Experts of a small language model: a sigmoid router.
Below are experts of layer 10 (counted from 0) of a mixture-of-experts language model. Rows are named router (the router's row for the expert), down (a neuron's output weights, with its number) and show model dimensions 128-255. Each number is 500 + 40 x the weight over its row's rms, rounded and kept within 0 to 999. Numbers have three digits each.
After each expert's rows: a language model's description of what the expert responds to. This comes from a sample of Wikipedia text that the model never trained on.

# expert 19
router:521501498457464564565503448568508541504430494476502495510484505493475521516554432499548463588559485467485509521553473448426514528501441552504420556500447491530522497550473517511485550485489462501479499490468511486485578508516471517517531578516510520512507509487441483508505529504559502512487470461545491503514519493504393482502409479536568502490538523546470455435546570546534522455468
down0:443521454466430513398527452482552517515470569519443471494531468398458462488483514499522516438512443500513546434476489457427422531501493536539557494477490569469417545545439556496514453540517501472556470539525497554517505500478536483448467472456529522498528467490514537480519537479521454478469508492501426534492465442533572531445546471522505516525542502455455433511498536510571424483452
down1:525482560601519456451474492554488499548495537526502474438472543492506551535509486415481427540585425496543518522502463470402463445487575459491520463539458446507498474457503469506532461605463500583412502480512529571442517477427493480457456551471416443431533456552529550525504454555460479492479499485493460497454491443463539437484497492500533543524490539468535521438537532488550534509545
down2:549482519442464476431554447509530540533544589458445450480534566451547487511543493475532479537492498486502491517474464533539550588494548445539546562474463425554552479515464622504451423522489498502481467529504542463566451540530453527454483497490500514489503515465490491447458469535425505371514472476528501520485615493537501541488505510565438473485473460519485489488555487519524506504520
What it handles: Initial capital letters

# expert 15
router:478539485521491484465587467552463546499561542453501500566492526498483552516541547486507479501544444484508493493492533446483451503540487487536470542533557527531493533499554477467476425471538385428532454538477521523452528506652547550636530510528521543500428501489474515454499520482532498445465466466481492475535517526438427518521527638483517487555527548525501516399575542520537501508468
down0:512524529510548547575534508464512499490469537472482451525523446477495476603507499492497546501456542463567433524457506574581552443504531476608508477505496511454535465497457478519470490509547457565490437555456479497419482462529492541415490551553505494496346491493481469518409490451505503464451406474535524496457525479512499510475502523518551496508477534558595550531546619549458543433451
down1:508481554507498515511532542559538568475478478544502445447526482528492472442542512452440499501496478463482444408449520513494500540485505532460450480437515485491453463524524525492510463516524508479488450483486593510474434500563515509451493438579500551532507507567535558468513515484542546511480464467438506475494554535520540561602450526507417454491496511462547488439541458485586410600536
down2:498510501527479552465540493564589578512549501520515541534488497478533469503502421460514469483474533567489521558480530512498494533592491527472536467520521485548520473520533504469476486492521545508523455546592502499489472531544438473470518402518509512530490499466564485504505452519456496519492545487504507497479511494525505487494498474482481435535501478427471453472485518419533520516412
What it handles: Digits within numbers

# expert 28
router:466506495560493491497534495507394539524497514529538513460482511542492486497429437487524461514481480454584504441463454421476511567519510537430476562563506516467439531513522461470419442500468542493541443495461502537486530453493466494555485491544578499548496439531519453574595536436525494498420482537509524450539567470506516501606583575494509572514512563563432605494502572530500482475516
down0:396468451495489500548498514525506481535506489487500497520572499538571551474499507447454508457512478532528600469499551441505485492488479499389512551548441463490473536468564437532499477518485429574518467460496511442500433480464435444506450446466487489461513455490448563488478464507553536506492536502553558505540501522483498541452533461508544494500496507483495492562471469482488504501530
down1:482505438494515497461484494488471477500502476501471472548531458480484582503480489492552485560544457501466504512532493485497547448512501490461466542511543467474579550440448545493551477461474496580470523480437497531510567448516527531494537485510493476481491438534596456501482519561491453480534490445494418426499498525534477464440559556550517419517507443476594512518480459536610507553586
down2:506443559512504447474534511453454525503472590455511482503454561498406484458530500482529500509523505536523599542454462493509472607510516554473533492465490508410533475549505450474538497512438525560548617503522563444470484460553425489461510512514532435469462475573537446524483457498443478465565515525471505464489480407454487532521554556543441533557550444495495502461489486513510523481496
What it handles: Word-initial stems

# expert 30
router:474522438484501560510556509572474643477569471515475515514588513488433459481528446502403482572498501486495522430523489467497456568512462592463433559456534514443483490537487457494491525403517416546496489576480542526505531478558476501531502533510504600529444475491465517529450558472456520475449496526571489465538530520538477489501515516584517514473596461491480480422478587560532597466490
down0:520442532558531470533464529515485494537545484475472539511535470523507494523491433483643485561517571518411465547427381446516503495497560564449456502545509471548554538458499506581523539501445525404477472505463526466505552515450521482387499524550549513514527455514445523523512481480504485518483501501491539487502488511432468498448471509518500416480490459442484513517478509505507569539459
down1:467492457499498518568463483537425512528544537498462471501482508440472524535497486536416468555493495545526498480423490477499578573516496497506549514491465521516483537479545470510426542424461481515530510490498467485513555478434472517490545554507472469430478473528501495488495438540450421460503492486534453532487546584511459488469533446461413460422391484475511454457504502521464418537480
down2:536498432473526506553557520508479460475459540527515510467493492524521467518531481517446449504486524486423534535512484521539508507471535537596535498534516426509502490468502517530466564503457473467477523527443532532539545510472519511478483517486473500453522490474473595535514500525412556560473508518558515515536431412572474518470534444546516430476423490395480517502490493515478471551502
What it handles: Articles

# expert 9
router:513497508473496522480530434568466491554404545480509454470502488484522483472449521497472542510528549524538508421499572469483470528524525518507425558501513493493574599515510487488495468513511522444538432517496558479450540465553585495465467604578526557497527483543454509490510532518510450564452418543506438431520543474488493531538514539557522513507483499469454454475480541507557510462525
down0:490545547516449452424528528527481482491448504442530440571430511520477474468491567521518455477498573482420553534589537508529472524507522462424529486467500471470489479486546521478406528511547521473440538490487404476520562477538567524504467495463491483475515488555520481534565481531496501560525462462433450495442527492498506591446554533574482560489468446457558529442509453516459548502491
down1:509476488424543471531519526504490472471441429552520491537489521521505504529452490469392443452397500520573469460524504510450525473449509568498497509512464545436484529499499515476497470482447483515499467505429588540542493594470486517470462514526473505474462469502513580424453507552522491544463443488546478529493468519496509572561551506528498544518525490521512503464556559470456428517500
down2:457427493529463513451487485495450487533528541488442553491478573472526525453523521471483535549499550499523570480525436541421530575449438500463529451532514512507361429541479527499379561490428473472487562470514472487504487522519514567560531468480532451511486492502578382474496501524456476470459539500526484513426487506465475490442438489537486415463476499495469540493514489506470467527531
What it handles: Foreign name fragments

# expert 14
router:507504442482514475537521463520465598535453431514529469500527445506436487520520529511513516567536485524566488466513468433555473492550481607452515554522570484541595555470561429492505462435492465470489488474495502532484540477512531501530579495566540579501499454509463542499482499476586457494387539525562531504515512450461474575562476519441467550467546568535510429451536517502469546484449
down0:514475525443528514541510506480528508541555503490501535506531522475495426535455526534529488460442507469388481516487522503580524532523512555496487493558513493490556559432437558584533551463527550523504492587483460465490506473496523528462444558519498563575461496524536540497501511538464593512557470600493520549461518528471402434455531504537561551555439453492406506534564538425520527526543
down1:436498442498512475454526482457530514500467543457450475525490417448496472458571405469507496628462539512488561507518587510532512481494432452509486469513499513531493527493531533544476471525519543455450544484592570531443412442515488459502524546522579506496488493554547450502552521512486497514575463585510543471503556497497454475481479429476492476507478411451524510542471494473510489487490
down2:576513512533523501549528482486472434498532442489515508495514490505496461531487561568478528458500487492497417524490469425460549506483502493423455548537457556409423460546457498492510507472484547501496475530563529525525531533410478474548507535494519516568506597479462481449539484556571482440487428506495451455473543498503525574486460533499491500571497427521486528501520510573497536487504
What it handles: Later digits in numbers

# expert 12
router:453493509538566519543533523561451557518439397512480505525508496515469497467487529547442527475537487514588550434456485462448510501505506535476542540528517506514514563476434501519476458408528499413505455535467536469403529477521476477513537488519538530440465522547473568482536497422512526501525526580523464454602498512458513498548459493554510499608556524484504418458504500497496607503494
down0:539507464474516453503505479483478512493504516451534462481497530483469544542523505494508521509467484469465527516466467482571530470480543522572598527428459487492458493506555553536520498474440524455567526474561534457429534452407481497540561470542437477508512509488483446506519484433505511507523493505480399458540542559520508503564536514478460464554520488528569509365464537542509525557484
down1:473536511583533488503490511448500464519563588512475413517499488491440520490514476515415492517476524543566458468469495497481501469547540421544528490410503465471532517499525517528518568439415416476480547508431445605452487517447514523456526490536517507528494475520462476589551490433557503516533471479479483472540477618541524513542445455460482481531505489546464533498495420540531499512471
down2:480538489430598540565544479471434538538497468494492453465386540461495524539525481543491557480551518503464508501457526494486530525451443421482499499470494567539491507519611526472522479514461499480518429507485451516524499559494452595501444457463556503497523499498527463547546451486548592501521509553497567492477470502570522504460491437442547508562495510561450495497516481528512477521520
What it handles: Possessives and pronouns

# expert 7
router:468517480449485494607574548544485504535410440460541468474526460523447554446459506480541520509526545470487501504487498467497462459517457566534445547487547520465504509490539487503474517457527532433494399533543522561493531440561509511523517564467514519460504442485497480512532494516519452402545507476527552448538438516481501576521471489537498511481469497504496476470510497525493546455583
down0:486464483570528464509518533528491557531466449493491541523448515484486406516512530483535447485528537474476567458490435454453505438484459453437526476547454464443549500504461561453577437483522448567458557510570465491464499479508532462473483493434446521554471536524521482510505470507528497471526482471428524479526519464485461452478524498482461522497553431504500497518496488456532530561455
down1:563491499416520554476456469461479528535497467565486467487538485439461461517430542515475545501545516559520507397453482480453463443588457474501454472500519545429453466488604476503510505494408536485552458480509460493529461532469569534501479454536432467522536440441531582476508516447479484546469542514520500487593528517509542504487459509546550537577509588478558549447516495500543471491478
down2:566525440510489522485494560465513441495458541449469522493480468554472504527547550549468497538477574441502541456455482518459531518444519503500465470491507476446494511521465532564474486504508515437599521582614491554535449570522515470538478541451523487529478506486532564482395511517493444528439473442536507555523462454484508492505477476513523495515469512511542478507482463459544482477538
What it handles: Capitals and mid-word pieces

# expert 5
router:501503517528476525536548489532450504530519486507580462479546398530528531515492540484503532593500461487571545465517502503404487521481504533444507559643509451485550523535495492528511489459512492498514478463522498510477577520480463433511473517530487510518450494480515448493512509494529573510447429525545532480521530489454434531548491550520549560486605461553477500484514582509497554492562
down0:495481566516497479491382504480580477515496496525526516535536531540387431507440516467479543566454524499504498556479504507513518470481501495509515481505457531523473468524503480458485588447519557525493462507471462548427501449463540515424555526492477539558521480511560507557579519439500476546507504503512463522514503486557518530501485588541419539496445487516552564490534498501517407457466
down1:501530473531538488514545489463535507442619412499576497450529485579539469561510533527518536502505522522463543463542506451512525493498498523501524500540548534470506488647546522531585496462467493436534425494482559459492498501531482484554529492432488515528503496512408504511496520543593542460520512472533481440453492545453572464496475456464455487442501465539528573562515499554494560493432
down2:520588477540480476485512546513505438530512480561479513515558517466473488559439517556443466507524490490486461487450494482405454464475503469561592503461397476455475478549527413434517556486500499566454573491493433484538496455540529451433473550496414533499462513475526527497502551512527501520505475499536446506520545490510505542478540442563442518466461523466470571525478545487524540489522
What it handles: Word-initial name pieces

# expert 6
router:461470547464472595561553504527406529560524487488539518433544455508445470523515514456521466580515516480477568507464467481500538538514472604510494573498491514500543560474509459480499507463477439477528455515463547425520539427546443443528508509537412530510494497522506512560552543522504486557523484462582559466516507525497460499485502548479520494498491664516513468465528547594545465516557
down0:518509506508529453520467443450465499479489559460503434627445447543552465526495524514532433409464457490495496490513464547448534521565555466473509484518536472489482527508476475529480481548600551449508464485474483549543553439484456389455500481487506474472460569499546462502476472593520542490418471425489507540473496551448482515464466489485589472528488504557456502452475549522467513461492
down1:471480465505486479531470568553498538498477470538575523457548480546530501503542462450453519534521524437460487522493481489504460496479494517489502466501522508445468498564506602555452505482556453499580517499450558555519514514497614493476470496481519503487528389451573523556500508484493500506514471547597471497468512500517424456484491533534487547456505507487487491510556503502484493524484
down2:485453478474451501527499421485486493493464460534513472457494529488501510486485449490498494523448525428524455483560494523574568477499566530567448417487526533542490450505502452526548527496557498456419491447528505515526410492466498521488501520496565427475463413428452432525515519475543538497439532585602486403489518511532517488515430525491518490465478458466513540580496449544558478473533
What it handles: Table row endings, digits

# expert 21
router:471532456523500571527529487516454594546453447497518443483528466534424542446557498451466525587514521465577497489527479493468578544518452496489470545517516457465542508549476464505498469493566466406546478506488539476466529482523442483533496500496520555482490480525419532565504487399505495531441497497591544533494470491437425523549504453482564521478585525486455523521489490571474532527492
down0:470472526526513453508549610520538472528549425491519474466475557495492474531469477501512448571559482414510494499453553535565413443513508613516486493476432505548538493537510465499497496516512529492537488614558590516533523437513568503517521493495515542485463517498521520499460531525478515490506466521537570517470506558474503503535493554412558584483519490476441499472452494517512510559543
down1:467505513532477518515486446463503508521527504480476478523498599520526529575481481497490474577537414500551512486414468462517487564482436495518537470515463481501463460471474513430441397508508547474510425560476587514491522537451556534452434553486520478534562530504505414466507494525526529577442445514532482498474533494442424547475498449544515490507545526506512579538559519508513519554385
down2:533472542553497545490514528481423498527490511556432426469419508493531500591464579502599532492530536483514574548508532465428464479469528426443377541449450512504487485475561493462461461542501532489492485430438525573460509480481514481517470466531470507428533411479513522453499552492557511507487490525480570509511471491417527551470552531448508453467473488476465556571456423549504453490534
What it handles: Adjectives and region words

# expert 13
router:519510421497508595462495551507434477476417487451541499464562489539441494491527523462473487519529475423529547428515478470435466486468456553531492497528521474568519585518532448515451498518512509505508492462523474499492544499500504517527565473494529529442466463534492470545454546514457510503492467423476586457471600507517478552499512521483484466529500460537493414499496559567499560543532
down0:506467523493516438506555492449495520431442568567521513474498550511496553564480538473475497486542543550523453571467458539523547520544510519510593473481527550513461498511489390488391492497454532466531508523514497508554494528504475449456486557477514412558548557537480438498445377538498502492471527437435484445436486491572456546499527528488487496507505586470479554511549577560479497483502
down1:479482538471513444537453520474474495556449494512399575502495541481570500537495429488555464610515601490492511613535533476514502478475532520492481517529552461453457480486420592541505521521540500509543487553445505517524423472524435503489520464555476547571513492560530587507538507477513419496459460527512484504443395469483435547459483506496488492449516441487523598502472555545504459489535
down2:519496480558492559496459517451490493483504423525432467507469457491506522460494564499516452559439483536499529542433479467506446528474493586454497524485436530576562529452484507517553500490479502481542509551471487517517491483503553500477496460529467473444437520498465456517476499473405533539565542515439498448488527528401507541497500504452521530447471505569568579478495513493485480517496
What it handles: Digits and taxonomic suffixes